config = dict(
    n_layer=12,
    d_model=448,
    n_experts=16,
    experts_per_token=2,
    d_expert=176,
    d_shared_expert=192,
    activation='squared_reglu',
    moe_layers=[0, 1, 2, 3, 4, 5, 6, 7, 8, 9, 10, 11],
    router_score='softmax',
    normalize_top_k=True,
    routed_scale=1.41,
    balance_loss=0.00268,
    balance_bias=True,
    init_std_router=0.0368,
    lr_router=0.00136,
    vocab_size=8192,
    norm='rmsnorm',
    norm_eps=1e-05,
    tie_embeddings='early',
    optimizer='muon',
    lr=0.0139,
    beta1=0.95,
    grad_clip=1.0,
    batch_tokens=262144,
    seq_len=1024,
    train_tokens=1695000000,
    steps=6466,
    dataset='wikipedia_en',
)
Below are experts of layer 3 (counted from 0) of a mixture-of-experts language model. Rows are named router (the router's row for the expert), gate (a neuron's input weights, with its number), up (a neuron's input weights, with its number), down (a neuron's output weights, with its number) and show model dimensions 0-111. Each number is 500 + 40 x the weight over its row's rms, rounded and kept within 0 to 999. Numbers have three digits each.
After each expert's rows: "comes before" lists some tokens at least twice as common just after its tokens as in all text; "mostly gets" lists some tokens that are sent to it at least half of the time. This comes from a sample of Wikipedia text that the model never trained on. Tokens count by the router's weight.

# expert 8
router:497417531507519535481469487471457491535573454537393446516444420543541486456407522432598524490464485499556463486472414526550469505507531520503533416488543460501505552488505521539477519456504473514452506480527510558498504511545497438499498483480502449468519498511489506475502518508568512556544532449488423526493497505477461531539441517481
gate0:535481431563470475470518527537434472447505432502520531486564537533501475434461483469545445518468537436523549541447536542436475501507510489515567457527456451524493560529543509505547434535513528533527528484500513495527563551464503488482496503484497436485474554544528570447526482511526508424539465416454552521569577509542455465457460424503
up0:547484554454488512498568402518442565495535471462465485526529420476601451446573437471546564474501466479522486487472518497508502526434525505500514436513525547510521540452539593545495543457434522512435513477567516464483548525561515429469550490513538520505496526516559502492511582475465531539521569478559529523454449525552558546527465528504
down0:462451547551587475523566473527506502481541494530564563489511501551547493497502506507443509544558476530548467539463444545461467544584540449468496511510599520440432517548475437467471615497472396500414419535443489485550489467484483543565546507533552474544470597573502525512452537511552455489531506456546508548464493455529513531444558480531
gate1:480493497498551514542487561505485525471535559513434501489436553461500433544368534521629543483505440452472419397498500554463478546450476454485521511547494500306496475520554483534512547502456539470500467477489563515505491517554477495495474540515492537558538484471515514606531531488468519473520535481518472436552516512477524497577489508468
up1:454619490431517479508552532452501525531563422496447449448493544505505468530439503519522457460500495527476463416510490524420560578507538454482505542452464547429450509543473506491486439505516488468469505482489505526523499522446477471549461542448448524527476507517522489577537488543515492454576533491516538452500482456424438481567526435567
down1:513482443512499530497478594510536489571548485445487517536538535502493471478536547488482600528523488537541509554455533409487495465533508517512513464482470542500452530497468504463479509463443470536499519524587485493454437515521517509489445538456474458529517450513512493499542576549568565504477502501514513530503493531536476483492461509446
gate2:438462461492590519484549476460524522482561509517469480532525564490510488516455499490574463527505529554554524468447499529496452520483519470488523464438473496474557555454463480582541500508549529544544539544508452548452485545453487500529550495558531461457486472481545532486529503454573516507475464459521468504453471469427499532516475490420
up2:566585476523454521534514522501450530502316476472511520464482492537549508437467537520507539451460518477437491519546477446524539526502501473472481567566504513559431461499443418490481447513527453462527438504478475508576570446530512527465525429543477450492491486498494492456527542494446514478530488587473542496535527443557505555488499555450
down2:474496481465534564519509467482450530513508481542486472492410478542489518485537477507530480455511453545541478511466468501477509523497388508495485567477513478481515482551514535483553535469549456551510478438455421502586502465500483483472415431488485517538528454489542527530470482432530527455495496511520571500554537522460518501519497518494
gate3:419496525520555563522525480469481579513493509522460455448474484544545521454531559524419428529509504513519495528517499501483557493464583480467565548537584540520524495501552476494543579535564509500472523547481488499472525527559538459523505470532545486498561449492545476490511524490533535482423537521523579484554544534520530485496486493486
up3:594479535552485416477547520477529389505541510520566473480463549494423519454517537451522554483507521467459518487481498486505536477527416520593507398428487476493471509539464534499451486520553599481465478469506475521493487518520481536519476482455458496465485484541491536472484458543478418494514482489505448528406521483447496488483514559542
down3:487458462366516510561428472609522544522425543445490491515525446552485515477516563535424542487457509529477539528499518527542481507466533455485512583507504547483489554471547497423490496519567480490504492456502448528511518510496452448463486460463532503533480505496480524469525451482518460496477554471507499487519517531520521524483542468447
gate4:548465488503523550487459446453470449497536460511469546475554412594445536546498512419594444599496469478518568519492481462526503506549494494521502571508499542479500497433501542509443552507519546470519441410515552506529453463465457455475555508536501458505483490470531489507550516479517575537473573477523509523465491415439511532424493434489
up4:506489513469467449537543580518559537540417540454484445557520535461500419448474553483481454466564508483530486486534496526408580478534486522466433510456511528528577538505510501475516483487516431544433486469515490487466513570473530539540505525515450487471557431544553607498544478489540525501513520465492512502555452506556581394506439562498
down4:418615481576466562507495491428509464540523455532524541541615447567492498493469503524457447526512529549495458520493448410490483470487478495522529541486448535484502567535452497482503502479466522549413483465522475476470511490471404489541510503492482439533499490506471534397469520506479502480511518427443465478559536476570486468485551541498
comes before: "-", "|", " a", "  ", " not", " been"
mostly gets: " was", " is", " were", "-", " are", " been"

# expert 9
router:464550478509442511550502517568499522507480488496477468490569484502468544524468491479503520530486526520481520416546494580459479582490559534485464525459561526554470506506593518487451530484500552439514485490528493402452454479565472489485579499523511515532552577495496520485499515550444459538518578527428549440526515518512527543490516565530
gate0:539544466468451507517503482551475463424489464510518529449467460551541420478442465499480534447549491600500509526549524582436549517549502574539570423532598588541510512460532488391466465425487579521461508457523467487476483478543511580525580540546470497498472468475482471468486431509474483511469446528518566476497507443491484527480520503503
up0:557470518529426562534490427517464488508468469448534440528491544482507462456458452530578615595474511469472549479554495561524480447487499453485530446489582556456572519459428582419490479477538537409443440566491494539467511463495518512525498522529514527491446491508484470483488488517477509484478509457507514450457493477423479448497523586518
down0:483573545561518507498522468380451577489469473537467573480443450468401476487410494550528566436532503510482483580540500421477511497511533487486528478483506559586494401481438484526485480518516438457513534552548534474533500467448486495466507492465463522458478511530535458542566479467529546441509558446515515477496508477489571530530513549520
gate1:440442536577491515551487493489488457424478502527502491523531466516438527534467571504484442556482500432526551479406497468544531490492460488496474468504559510469477516466518492464526534502489519507456505509456474468531470460551463461465481455479520489535487499506502474508435572534495535488462540549411550479582469587509468480478582497565
up1:551467540499471428487496481431542514506478545466510476538455417482461526483510586478513488520553474381517522560406514439519521531498526564500444490469523521514469530515568534460502491581427527431497547538498536473495474463555493464521490510497505525551516509479504533568488486473480437544412500483440512488547421517511524505468572508525
down1:532516453585390473458564550387580541493513573483513521480593501460545434532495539493518504559503473536529452505575577432526445516501535444484569538517489487452488462494474497430464462494556495514514566562489514541495523520424511540497568530458504531499490473546526486527542469460478481552539489521503547493578511501498553477501537518524
gate2:479508491477488495562494515528497511491481513503480434506538406466522431539581528502445472578479467429546519613475516528523468486515520533551461488492558494429416523561513508505525568491465520489488594524484503463465475457493453568487441491475453494568465541477466489414534470516491514510553506495481576468606405528516391446519577511446
up2:527459487546483483491549464511526478498417489527519494583527562531486532507508433516486488422494513556498549527452469497504496470469385533444602511513480572494509425464427473451434467581536444546582428520536492504526570491510575441506560520502481519454502425528464527439455442466558519450519529536478460496538565456475493478463472478487
down2:482501471426474535441509462488489507473463395469510445491557460500504533458460473538534467567529545512511494532554540528447520532557517493517519472536483492506555471425552507497487477517486520474494501552491484414505563504500476437462508475434477492556484552507487503505462549465477558558432533513538494484521447537471461481435436510574
gate3:556487468541520488485491505595515421511548560503447566528507495528466459539466490510489481515466545493597506515513482476485419521533482511530486511419456526474488473533474541522450475490529550511488505520505527508506488546482526419498501464470511493487521518497479469484543500464427479539533537502467548494533474484497482459514479525481
up3:484458505454483508483476498476498567514487451494524517482482483495513522403467482469504526467494441497453529488516501491510551517513524562470508498582484457507541528429566485471517499491542437505450511472464488467477418417516448562483519534547534542524491469502450533496473473523511502493483498476516473485397500451545455605503565491580
down3:448524546458444515514516565533511449449572566473523522522470430501537539457502536467480480484464512523497493497546465519460520476484623497512512542513507594456588526452492503473540508572570474447437535487603516523534490432491516518564497463539433544520550490431471512521504473451592508474549516602432507505489579529520483477453455538471
gate4:496553473482514488476488532509476449490445525491456496519441460477486527461460489478490492582493532517494615517474452479524544467536462497462482468532489519500504519480500531540488402526512455462463501460514491504477486503571479503486517483474488544532536539432542488534388568501553559525488490517532508401588456564490444487436560496531
up4:500569526516505477562491511473475541490483492546442519504523500468489532409455518456536452602530527540471476538457493458533539515510466447504488423471472498513458505438526496442454502428560538499496534514536549466540500563525444432476500476532584583555523553458471416493441471503538577504472510530567490418524457583505453458454516481443
down4:450419463544499529497528518460524451525452454448522507504530531445470518504515544516534551528548481557447474528487463515519491528476478526452489526585421500492501448517481535483510537500535474518471550572511454488526536511471522498518540532563478520505534489459441497545552527537542472486423468523498445469461425520489491487469541479574
comes before: " |", ".", "%", " of", ")", ";"
mostly gets: "%", "The", " The", "7", "4", "1"

# expert 10
router:465504465560484487512472538496485545549502488511498506479538579468499525436564509511490493492480518501449518598424508544475506458575458400531533557563456570531513464467481476498484499582526540425486483447461524543452549560465535533491481568511483608453492528482458454526534506550489516508552489429498416533510513526528505424532506459492
gate0:508443532526442519512530565512501535489464465469527518534435533464551465524512395505410508546485518505538506505499484435404476480470567473462599495475517524484432530502500472538508542525476389430492468483502574459467523501507449400560411589474517519463523547480516523522465473578607458510431522467474441481494452441507592527419450516476
up0:502502508491477520463479449514522440518504549465462527480538437569457515518532602545588531445512470572492467577504539554564562501472412535541454545574467472540488479470494503455509526503524549510451459488527456516529502477442558538445559492533504484520487469518543454508593453442434511479532514512465551450440490525456433527520551460559
down0:525569496522488531513489480554473521524489520482549469511511459629611525490490437523475469543539524449537520505541498433475495524521476500505532463404470556487481474469443498494524542504525437428431411543552439466523493516491457454510502587511450473502510488489409426466481460497555497567394500509557475530508508480435508465434486482506
gate1:532544462491476517588571450428515497439529517495480513476490513492551495517485455522548506482551499404503481495481486555454530474481531485497503505479526494478415523543477503449484497551552527542440480523528478538551458508519527497555499463554448533521572486513493503412525540489496560511425445515509470514477474488484558493568499500428
up1:504557500489472518576544446391518483434491525522498504445507524490552498524478437508538509526494487445482510497536505549497556512519555487482451520508511476511435557556475493453504475580537558500455485492510525516541494496522511486543469476550451545479567482532516514457470564461500517497477450476486472512526520505504560475559453509424
down1:483431531502574555536527476565428549514477541534508402527559493535507453525480520557545495513516518468443568524509486573504487497513481481505446517468441479513486492477496462468485446524475461482485512442472474629525531546471509516503527474475494430474434499509498526528481496549449462574449500462500475465482524486498521513529609459541
gate2:392601457444611496464449505620495508517478499527486524476487540519569520485564574558541535518513516495457512497507506523505508563485452489501517440505449475490524487488522504497520446427523483477499470481474563550565500443539491505537533464506449530452556452458481505479466490496498502388457405484517487525493473472506560432487543511513
up2:443563511584583465417502650477499502504454534571537556474571476476421466480461499412452470530525515475496424540432452400519526479492471505487527475491497548537474526460524520473505548538486519529456458549507481457463484486518520444455524477535483484485482484541485461469517487495424513508491517507409485481459505512492539492448467441508
down2:509458557428360484502535435510491385448424499514420518506580505499494550475458450464512487492437502520585476561497556494515455500553546537552457478489520469511485469467490493515604470506514459542472569496455447459533500496537511580452455483529511534591518514490473478523506626465577494503516417499490484513469465521565550459520575571510
gate3:508530471538512512522475548449464461474464557442561534566453422537433467448502495472451495465522379484510554518473485438474543531504478463435464466542518459530447526499467549491431504483528530434471465552455543500488544524476505583496480463510516572425475464518528510524529517495465516540560544485538489521471551554519501571490470517509
up3:485493469485534455460507482394481501508391534532465523575503577471496509514460520497473487449515466477539565485460465498438533499517543534504462487477469490530525523423426524481491499498446508534492498541476478488540459500568470458420491529518458497394488469476508558483501466565570554467554485524534564515471413440464503514559468473501
down3:521471539515445425495527528562476513422427529418518462432512572527447479432456507493523528584570511424530447512473513509474497436539463523574491516446461457501451498525466467526493511506517515462507550479479457483525537473460512423539547490516437479459504475568516449547558521503550459559491454498508535474500564512500516490477463487440
gate4:437517470506500436474483477474522492554453434509519463440548545517460443490531461481474505499488508507505492547449497500505472480441539482473526518482529506457454495468527506454515470470479473437482481470523525419436516570498518483486530491482505536506477558450431533470469503502455515496554543483473457462564509424557409486423427482549
up4:509443506507475468456436504571535490516492503533483542498463544576508480530501493491490519492562502497541564496527602511544516507478502571547490430494465532523443526476381566504572545484468498533495458440586463440475456485602521493479579459486522505437526522478503528432552467472497506456473490481459526462434487483533516550511493503497
down4:505557481452427423528590556510515452451560513543488489510477539509511571438568446550555514424471492475500536495452496476453510483471529577499500509482434542545432495511561539507440526509517479478514467516484532513407518469487458516500573537416549490509583464570550510523464484472462516550470495594521492549475509480567438512454521524505
comes before: "\n", "  ", " 0", " 1", " 2", " 3"
mostly gets: " |", " who", "wood", "ford", " Nominated", " which"

# expert 2
router:531517504487465517468490476480488523450515549497447549549499503506482546480469498501541449545507470474499533502428490476470416512480491388375438529425487570481427529465493565510524587535515495502496490489513521453484422512478439556497425497498542482533515455514456499440473481538447486509533533538528463492513475499538531517489519514431
gate0:486495558508524451483440493458528496419406480509449525623513499522495471439494513469540493481497482482492479482456503439525466515522475576484533506486524540517512564451490544496499542517471510414473429556449454446493483508567523513565528497539473482442511520507465480489481507427465477499512505487534538482508462541541477467534490521471
up0:528558517522503493482491449519465476493471476502523473438491551505473496504607430515501627578568502419456551525513504542485568501488534464529491547462521400499532504522516459458537492537501510412514456485539533486520460553561519512580494443528471439452546502498472548480466530450500530476525546430518371501479510445465481492570471443481
down0:458524508458478524539534522558433440503535458532517478536506489549510550501502527545537513485511502500491519481495510509545556563493503516494467462447518449506538502534520484481473493522501546504480488483525447545498551513516545501564460452508479545498475523395532499418521513483460480534499499499543444543574507518549496565512492432554
gate1:519422539492495470451459472525498498486541507502573485451520524548476491522510550466460459489510438465514472475459522523445553478500489565505515478451526560465527520502547498449479485490482503484507492500558536536514472465584582503542448482477513471512516457491494498440472479546460563488553562513465439481547549500456479542419505562524
up1:516464511581463435479541537466468519540512465462407522545493497491538447530458502488399506615552556485509513537493448556494467492475508456495491538583495511401417423531498527467485508524498485481485530470463578526506447492519501433518525531523477521500440488431523467493508547471484501529470544511559554454486449512573543482529496495600
down1:531534560524523473552530498437439509458523460531517471513592579462513536499513440449482455474418513462554508487504459489509486486489459540476540508480521467479492535510486509466517435479506512473472493459480511492576510491510480609476484520474505446461494436419562526528539495548545517531578465533454515479479488565517492492445422479516
gate2:477469499463446539519494486507485482482502501500423522487522480469471515507420500530504412564481456523479579449446550551492531458428479455484402502400535482532509501490439489534479469465464446454584451511490452520523516508550433488534553470555479493508424546488473401508473524519479489554504491534560515474597449575538427519434427555444
up2:441503499439498500504515484564416448457477535471431513457520436505522488428523539549486440535485470554554562476497460517500454509380521501537458513442514521561414537518525495485577474411513449463524507464524475400516496551547502459509403487502496505498511568460481391436446554462459435467473503489516531438522529510540581515487495566435
down2:510434568499563445536541484554521482494562561556551466431475500513399463473479490478473504443551487513510462518500450512542501426507530510511509533479537543514453557540503447495554465471496476482493507470470464552497482536420425461503492495485516573531457430445496569560518479494502493474533514466538459508484448515533485527497525537477
gate3:518493496550485497500488492474518481575477449565467483548440474487496567459445506454505428488540501539563479466493437485522428484561445489453521518516571502488514490486445500490494490465491543453536501431459560505476426552539510490458440534482510499488437498503464453537506484491468508443518487566458455463471378488490516471482515509471
up3:488496507515521500516569522507538496496462429503431495564467491500567563453453532539454494445496434496533422509468503531583467528461504512486582512487547433479461538562450457513455480439495456436531475476487555402509513487543561469466485504443511533498473556501546440526502452559526418478489534498502450528500475489554510508501551498516
down3:524503567529578487469476461492493491504528483545479465518443510489528425482582495501516428530479442492556524545577469505553559534532458500491565488593495443491550503466480562497529460541504487533513458516485553511568464538518492509469504566428504527488554488495492483533530480477449470513517477432470467485465513515439471429416457509571
gate4:515516484547486529469473512511513500460480467505476564483465436556508437411520521525497523583542546468483565503527517469513503464539555497566495480515494497504493523460468452452514540513499510458556516470540521433487527514438517493509572496452580481553521487498483441518488467525459479474548481455502486503443516432523579495553505467503
up4:531446529516555478496442490512499481470551553429527472544516476433508555526498501513532502427446529512512543496540520456461441529494418405444499510527543481472466459517513521533493492503534551539513545529500572569487574467507508491492461489589436544493499572486498527461523545465566547502482518541481481560514485531465439575479509536476
down4:474560493500501567449498452475525532509489486494467526420497570482443476467450512516545486564512528482500456510543542442544477481497572438475468462444456508499453532512495532586472500457456488489516533534484503492495464531560557475499493493501526508476493465497479502445470520421486479434533411531467523478507522498519451479519547441506
comes before: ",", " of", ".", "s", "–", "ed"
mostly gets: " 5", " 11", " 10", " 6", " 7", "s"

# expert 1
router:511506497496486451493533499498537463416522557468535556548489453511562489572511467533438521506496518474449474469534542530440488524512495446496504509474480396517487518502482547544527493455508521477458517542419527499529599447511499475558488534496566453542509429552492431533452512488475521501482457525507450539510540506490503510460482498473
gate0:506438501512511489495451493522506495534471463602522521482578507498519503464488520537496462448469508532511458459493465435515469479520513580511476563573438492517495458502552587486476459457497404502500523556475550574467492463493543523485547536530537452522462514565441471552493485511480513510460479560484474465491535465548459481527522519488
up0:549469574553488519486484545434461472460542509457479442493461512475479478437449525435499445500537527501445534546514588486475459487567530461535513488412542517482508514552503514475486574588560544518524497486530454471494502546426503417443527538450488555391482498472506511461493413547517516569503541456532458581532439543404469508537470444449
down0:514493460495508494510541517519526497523461451581527459529505468503514565508503593431429504532481529470501473524538511524469510549526474520491497499486475539537465541493487573498501461444481486506514514486506531513470438580499480538443557533501615504572470485527465579421526558502590550568401523503431523501593463505464478477551571518493
gate1:425488561491559549436500547543489392479471488493481466485469513467473484502498499509489516480521448506499449524568535488474511519463482469508527523495451568537525438507530500524536542480502485496496509460474500471514547571536492557539431463542544409589440511504470498445489460446458498477425498469495512457434511458545537494544478471476
up1:606460505504487446482501503494493582504466534554485575468476546525518502535491474435469490506547458521540530393530430465498496459532541485415472512462423562388484480559465531477472484474518483507475507489465493477550565457511524482505555439525498486498456435572432486507473512537545471509486499510432496558541469549430470489524504506550
down1:497522534500498504483537504520425472522522592490492464453560528471470520507580525446478472534492523532463482567492549535475653428518472467511521553594445518552504534488522499503538519605473619530516529467435542512484537464533561495509542519501458526522512484501577501594485516529447485505587486480488449423475516524558502456465502484417
gate2:530512446524534474449450498462531422459491503555549404562533496525551448542485430555471557540465478434519579475471547514502492510502461477460417426499524506512517489506518567561514455549587413553518509507450480436560504453551483588467410487478517419519543465542429500481520566497499496507449514482490557475490466530514489491447431578438
up2:488502519463440470572612579539481562506506488449480546471472473493492504465502499506492496441560524526475458472593460475526455523505539501541585510508528482514443514479481436473526570477425592496495489478497535563498491522415535443501578481502496517464521578482588491470442439467406513472508470495503468596455569422487488473495490516531
down2:370529522516493477526530419324413462471487474476523432524530534544448540510536534535473447571475505497549524446528557509476527499506514511484534450545523506522538436480456528515489486551469529465549429504483456463564438505429555453553551538515547532483513500495525421496481485475481469504531366439522531509475471536502502435526503559515
gate3:515503512444492569517464472421511467527505542522545544641502491478451484536451447491536515476524470485496519494409515523497456545476485452519539479460556477502510466469530485529520482503479531446535465505483533493511472546440515481514503522542492481482449469484522444485478563480509511499431454490448496504495521473476484474429465455535
up3:409469503543491502496444542534510518534547460500523485469531556546566500509526521467440487488608466442534560561467565501507511512526457509532511477567478556459422509503531564528499531459431519521556517539485451508459503509493503523458527499488509529441554477487439561536493513543487473528450466486434474465494586480511511496547522512524
down3:481465525480421556527441531495511537482432510449483505475540473553473461510581537515517463490486496501474541536498523504503492496523509528438522539547567455523443428467556518522477501490522444477579531478475465465439527531489581547491492547608579468456455450509474531464448494530476458390505504413543505493569421435484494550410486521525
gate4:448503508514588504555573477522488501531568516550448504515542474518545453527465548489452519536521469514530476508494431566518607424509483440447471496498515485445512475467467501570455516456422444409496467534387486485462531498483465510514449558460427468475500450520588542447471575458547482487466507528503492503586560518418505548471554492492
up4:455456479533558534482571550453524520551492466528527565520472478451509461530490524460538537501491501433455493518506497489459539457565584501550493465427517546549459581501478482484549516516464551528515505485496403489485460545539524609519542525490520549475529459462492503545475470536539497454469404534497532501468491519499467506453448554512
down4:472516493481500526464475547487510523515532546503463447545501468543523601491430499579478510486551507439470463505557517466468549546494529458534486515437490451506525478517534557505538532468532545505444477521485498526478533578474463471476586455482484485469492538475551498479531505486453459546575475536433532569556502524524537446573465395501
comes before: "|", "-", "e", "″", " •", "es"
mostly gets: " States", " won", " rec", " All", " win", " make"

# expert 5
router:492485471479448498450550533477509486492487457496562537476438549436479494487417565560509603501525503486484480588472493451572459551509535429522594478464463469426472529480473497512555424506517540521601498460481503505500548502479508531467464493495526564488469514480559518494521594491517415502484589500497459543473480467492523525515477483474
gate0:575464494447521450547532483518478464553563521513506547524566475500515513564533491508394540506496555430468547544485466438465491491512534503498464557475454476521475465534504551495564503511526546502516548536482513447502480540515462521494444563434425517479481501503587569477501518517463507484444418466497504499526499501464436436497460560444
up0:379467508521535537449526579505496522429475456460481484481448560453514525427478548505496399513512505510521469465457490540515498530475520442565557454492546530504501488475490518515447484489502512532508480547511503458486536429509510522542616492557555506468518433499448480491527492470445491504468560509484471521517501553430536525509521514511
down0:533551531467549508536488478454550472503573474450522546545492486488546459522526509488456469516509491469498502534453491455538521556477552473518483558451496466519475452454535489527548508537448487415502513511561503460490461528505435529520436495538499526500506546480517463450510521499490491531431528554512599439406529541516525606524525432551
gate1:526428498450427535541514445483488442546530486418522458502491496560438449510487521422495485459502425548448505489448515481614524359414511471506507490536521541519457558512464523419515435518517536440471491528549466539462492468579474512524449466496529486484474533520510479531511479529486505592466506571550491430529470497518460490450472569516
up1:534494481447516471532579447487526522537500425469521470539515540493480556571502500551545517503488491484512475531382496477531515505500491566498611489465478522470480473498456476549545433470546517556528496491554435463438565483459479489475459459481461475469476497582521523459530517537468441465562523473489473486547555494457630458543439540533
down1:430495566540431416440536518478401452488515466523515535531488529556491479517470502514490549533535535495544498552484530515509555397466541448419433479523518506544422621538469550529525450582489546452481496521472542454505441557391501531404393497468529513503412515528471508498537464494525485516496469511540434467494522489538515572454488573451
gate2:553477440503527536515518532433537513471495515468522488491442535422513442463471558490547562566527539550476453506516575522469533588527524555572503568366538467482446512519491597464431444484506534560554488401498480555627525483498485507490465528474478512478473488479520524464606484563528498501450415503483493498462481510462495484497523563537
up2:513520491535419531512501542527452451499513457457516575467495455477424504514533450504492502464431511410527526446461561469499484554472487440443466502608575569565553551581534437531515539449462485530480515592559493483475488540551547510500516518545514583564535541473537500485507498493424560529491515458449465497472518454475538514519405499526
down2:427453518429436439486523455478491502474435485482526518518480561451480475479436528461504496590529426556475591499511462421434482422477488515621542498470478518560508503474469477547536444558507449537556415506545463436515536445460493457512451512451505500454523542529495494517459533464538410449495395641450490436466449474502524450461570548511
gate3:493428534493463512530493514488477468556475434429530546510488469502469479569458472478516490543481520521472512494477500532572481503495543471488496519432463494544505536479475489406461511524471489457463485516522479524479475535443625581554522453560435512547527476430534465510462405519500479480477499530530536496491456523469529464497506519523
up3:485546490472520393554488473498478536494482519590509524504499493417472475496490497455584537486552436525513498512530569534567481407477471454533519571408535427510443561541515493474537459514476492561434457501457508579504446545521496424483531542551496479506444514507472453513570508604474518617511555482451481478514463485413546498513513566512
down3:571540528475583564555486475500519532504551495510484485529471510502479523525515498451496477536457497487520528576552448501502523468510500538550538487541533494468514525493530534496551511531485468487507543471429492485508514427519458524502457510498468447513543537480486418528463515546522508479518453542502550469500550494494449491527456495525
gate4:493441565442494424543451442491477478456451516590507432508473439446445617486509558517530502433568487438521512511484495527571509473512570541482564456572377532542501540461510451496553476475439599519498540492478521436522483479565531580562502552409577560486464504450456543481501544498506521510545467459491514525534470521537513522508474497442
up4:501515491551458463496489503582540476504525466497527501505516546490511456562482479492498519558373492484503491492470497498522585524431484572507471505505487504470464458479461488463522481508479470452498435519437501489452559525531526495410417541604483470438455502454479517470502535477429420500480503492496480484579461507533588472473547544506
down4:532443550516545522527492505459496463478541510500512495419516418523522467501483426426487479506570443517464464466505544537474447506454531495473486588451501463474473482521535445524421484509491533504538448519530548550508476484532522533587557440513418557451577478477515423473491537589529496454534445507497570545559519560462468444523523513499
comes before: " the", " a", " he", " it", " to", " his"
mostly gets: " with", " from", " all", " but", " after", " over"

# expert 7
router:479450513475510479475501491474537525529495445505568527474485474524496458538523513498468427457478590535412584497538510442517508482477480564469524516540498534508573527536471453473499492534608521538580498433520513533420526481528463484431430495476424535580521489497495530523495471495539516495456400497523529463528552495489567453538531519577
gate0:420531531476479547426577498491473466566527475526515457507514511501459516528497516603541519548458531490533432484495511533501556492481577436486528440590494537542511468517504488452541497481532543523570456485508448479523484497417566479464486415406549499517552456478542481531513506496509492475543512416477496452539490520534526537473525494562
up0:439596507519490523451524456531436503507483477436459451487527496500520592441487558516554532516485449403553430489489599494486527501490544432413531501532511450488436488481503544510512468526464520508482576496476590537476487527512504528480506542472488537415545519482498474501319479558472468513511486532470531529445549572466528589528527475534
down0:458450381523591520538506532490469578487520475508453531473488495479482457529471458469477458508497458498439425457513512546492546424491494489502521515537548534531534524545512551504529463518479492437524495490483494533528539473528535458549487540550507500505459536513464446573476544531471501506538468490481560479518494524423525585473467539541
gate1:473415524503526455419469495505552528454492541438479546448479618457556493457559474463475464495543520482513501470533504500521496496485459501483634469492502563492484512479529440480484530519488585485526502441444545468473564527506527556466496475422412565503509477501480497495443488481488512447460563474494414508473503455528472510520545528499
up1:494494564539476432483487461513515457451489541511508539472487579517484557453494461482484446450514416415521468500479521467556444527470502467462523473477465524502480540530499515468458505560429515522514521492477532491448500517514521523491489559495522482495477505496613464481461531486454511522467528455437601523467505499555515469517532516518
down1:462473529526477554443525552418500466507475524455397486521452435512508502539478471504510520447486493560563468484503494477496458498511541532501474522512469429501433482415510470510515578534487560496513539527468491520483567524426517468491512540483564442496524481440469464565480500468536509488532580491513457465546540508512443458525538492488
gate2:488472542423490504502504510535502505476484502571532499532525513490489464482517477525447502421518492512506519493517487493545548470472496584566483506525453496503503460507416445454561499469477501526487489453493515490492494547456480510498477496493411508420506483502573538516484439546509538569479436479466529503508496481480540469468504532460
up2:526494505442443489616488529463469511436490499563508393472495583508533425505492469520459459516490503543488499511475518555505523442455495464534492473501482460423494450534506471469597442516444535544514462440471524463483447634536470517495511485525523426547504543525556462447535531487504512478446490426546479536506484552516558500505487542485
down2:453442476516521525482462508517454483529557497408515463480537459490526597483430504463504446542507435445439503542532509531408519461538497515525493480509552513495487482454536445537538533505463518501558496475484553521514485458555448465481463470508513487566427440438473519452438525492435507454507546448513485509575507524517482503510584501518
gate3:489545499493506549546555500501531555508454467497480463539562513512521440543555460529531463457540551574574472486467547463503516417472500562495478497528509478510463435486512499497491489506519439480534471515503507542509414462498461478398409558508429500567506521508558488426447532457541517522445520514445481529454465513533549542560509500521
up3:449507449421454484465470446535493490523491559446551440492483507509531493505530504504444515467506522531509474496458474468521510433468530480442460456535460564519481400450465434499492466465513437477594521479491521507443532477458522521443484502481530586502573548452566516484461483489486518478517531463509463528513564498477571616540457475565
down3:537529475502495426510469491549507517552561454508478456552518468510583522465517512431516402493469423523542527538528474514429514440463491485499499476476450529528514559437473478482521495499393429491492540455477555457599540538480491476515528471465467411523512404497483529422515505508548469532544497580522488504490425506575494503439426469409
gate4:499417449494522411415446431477508506524507509587561499579446510502440475452550558424526518487464512459526459557465527479486484515510523534459469472489510575474490475547484436505455393486533482508487509490495471500483496515492578497502500546438509434544568494484497558554565548494460523510578472525505532482532481502524570550459508465502
up4:467536527511499517453492492518468503490602543519458569498443472549521494488468520489494486490551473452504580493514519528489506505532518507517498488515451500503479521510530560537453543503548550542516446483489535513452550450548463608492486491486578467526501495507496510496489492551475433515532513554430510490451526554458516555505426508550
down4:504501463463486522490541556538471529531551513500507507527449464555555525482492458539457480547514515514564479588534463504615507423517476487475496533492511544461492556549510553501470547421458530493489485504534544537519402447466438543492546505464598473579488552540494501479421595537482581551483526583473481488482481466485541493433552498494
comes before: "=", "\n\n", " The", "\n", "The", " In"
mostly gets: "=", " for", "\n\n", "In", " On", "On"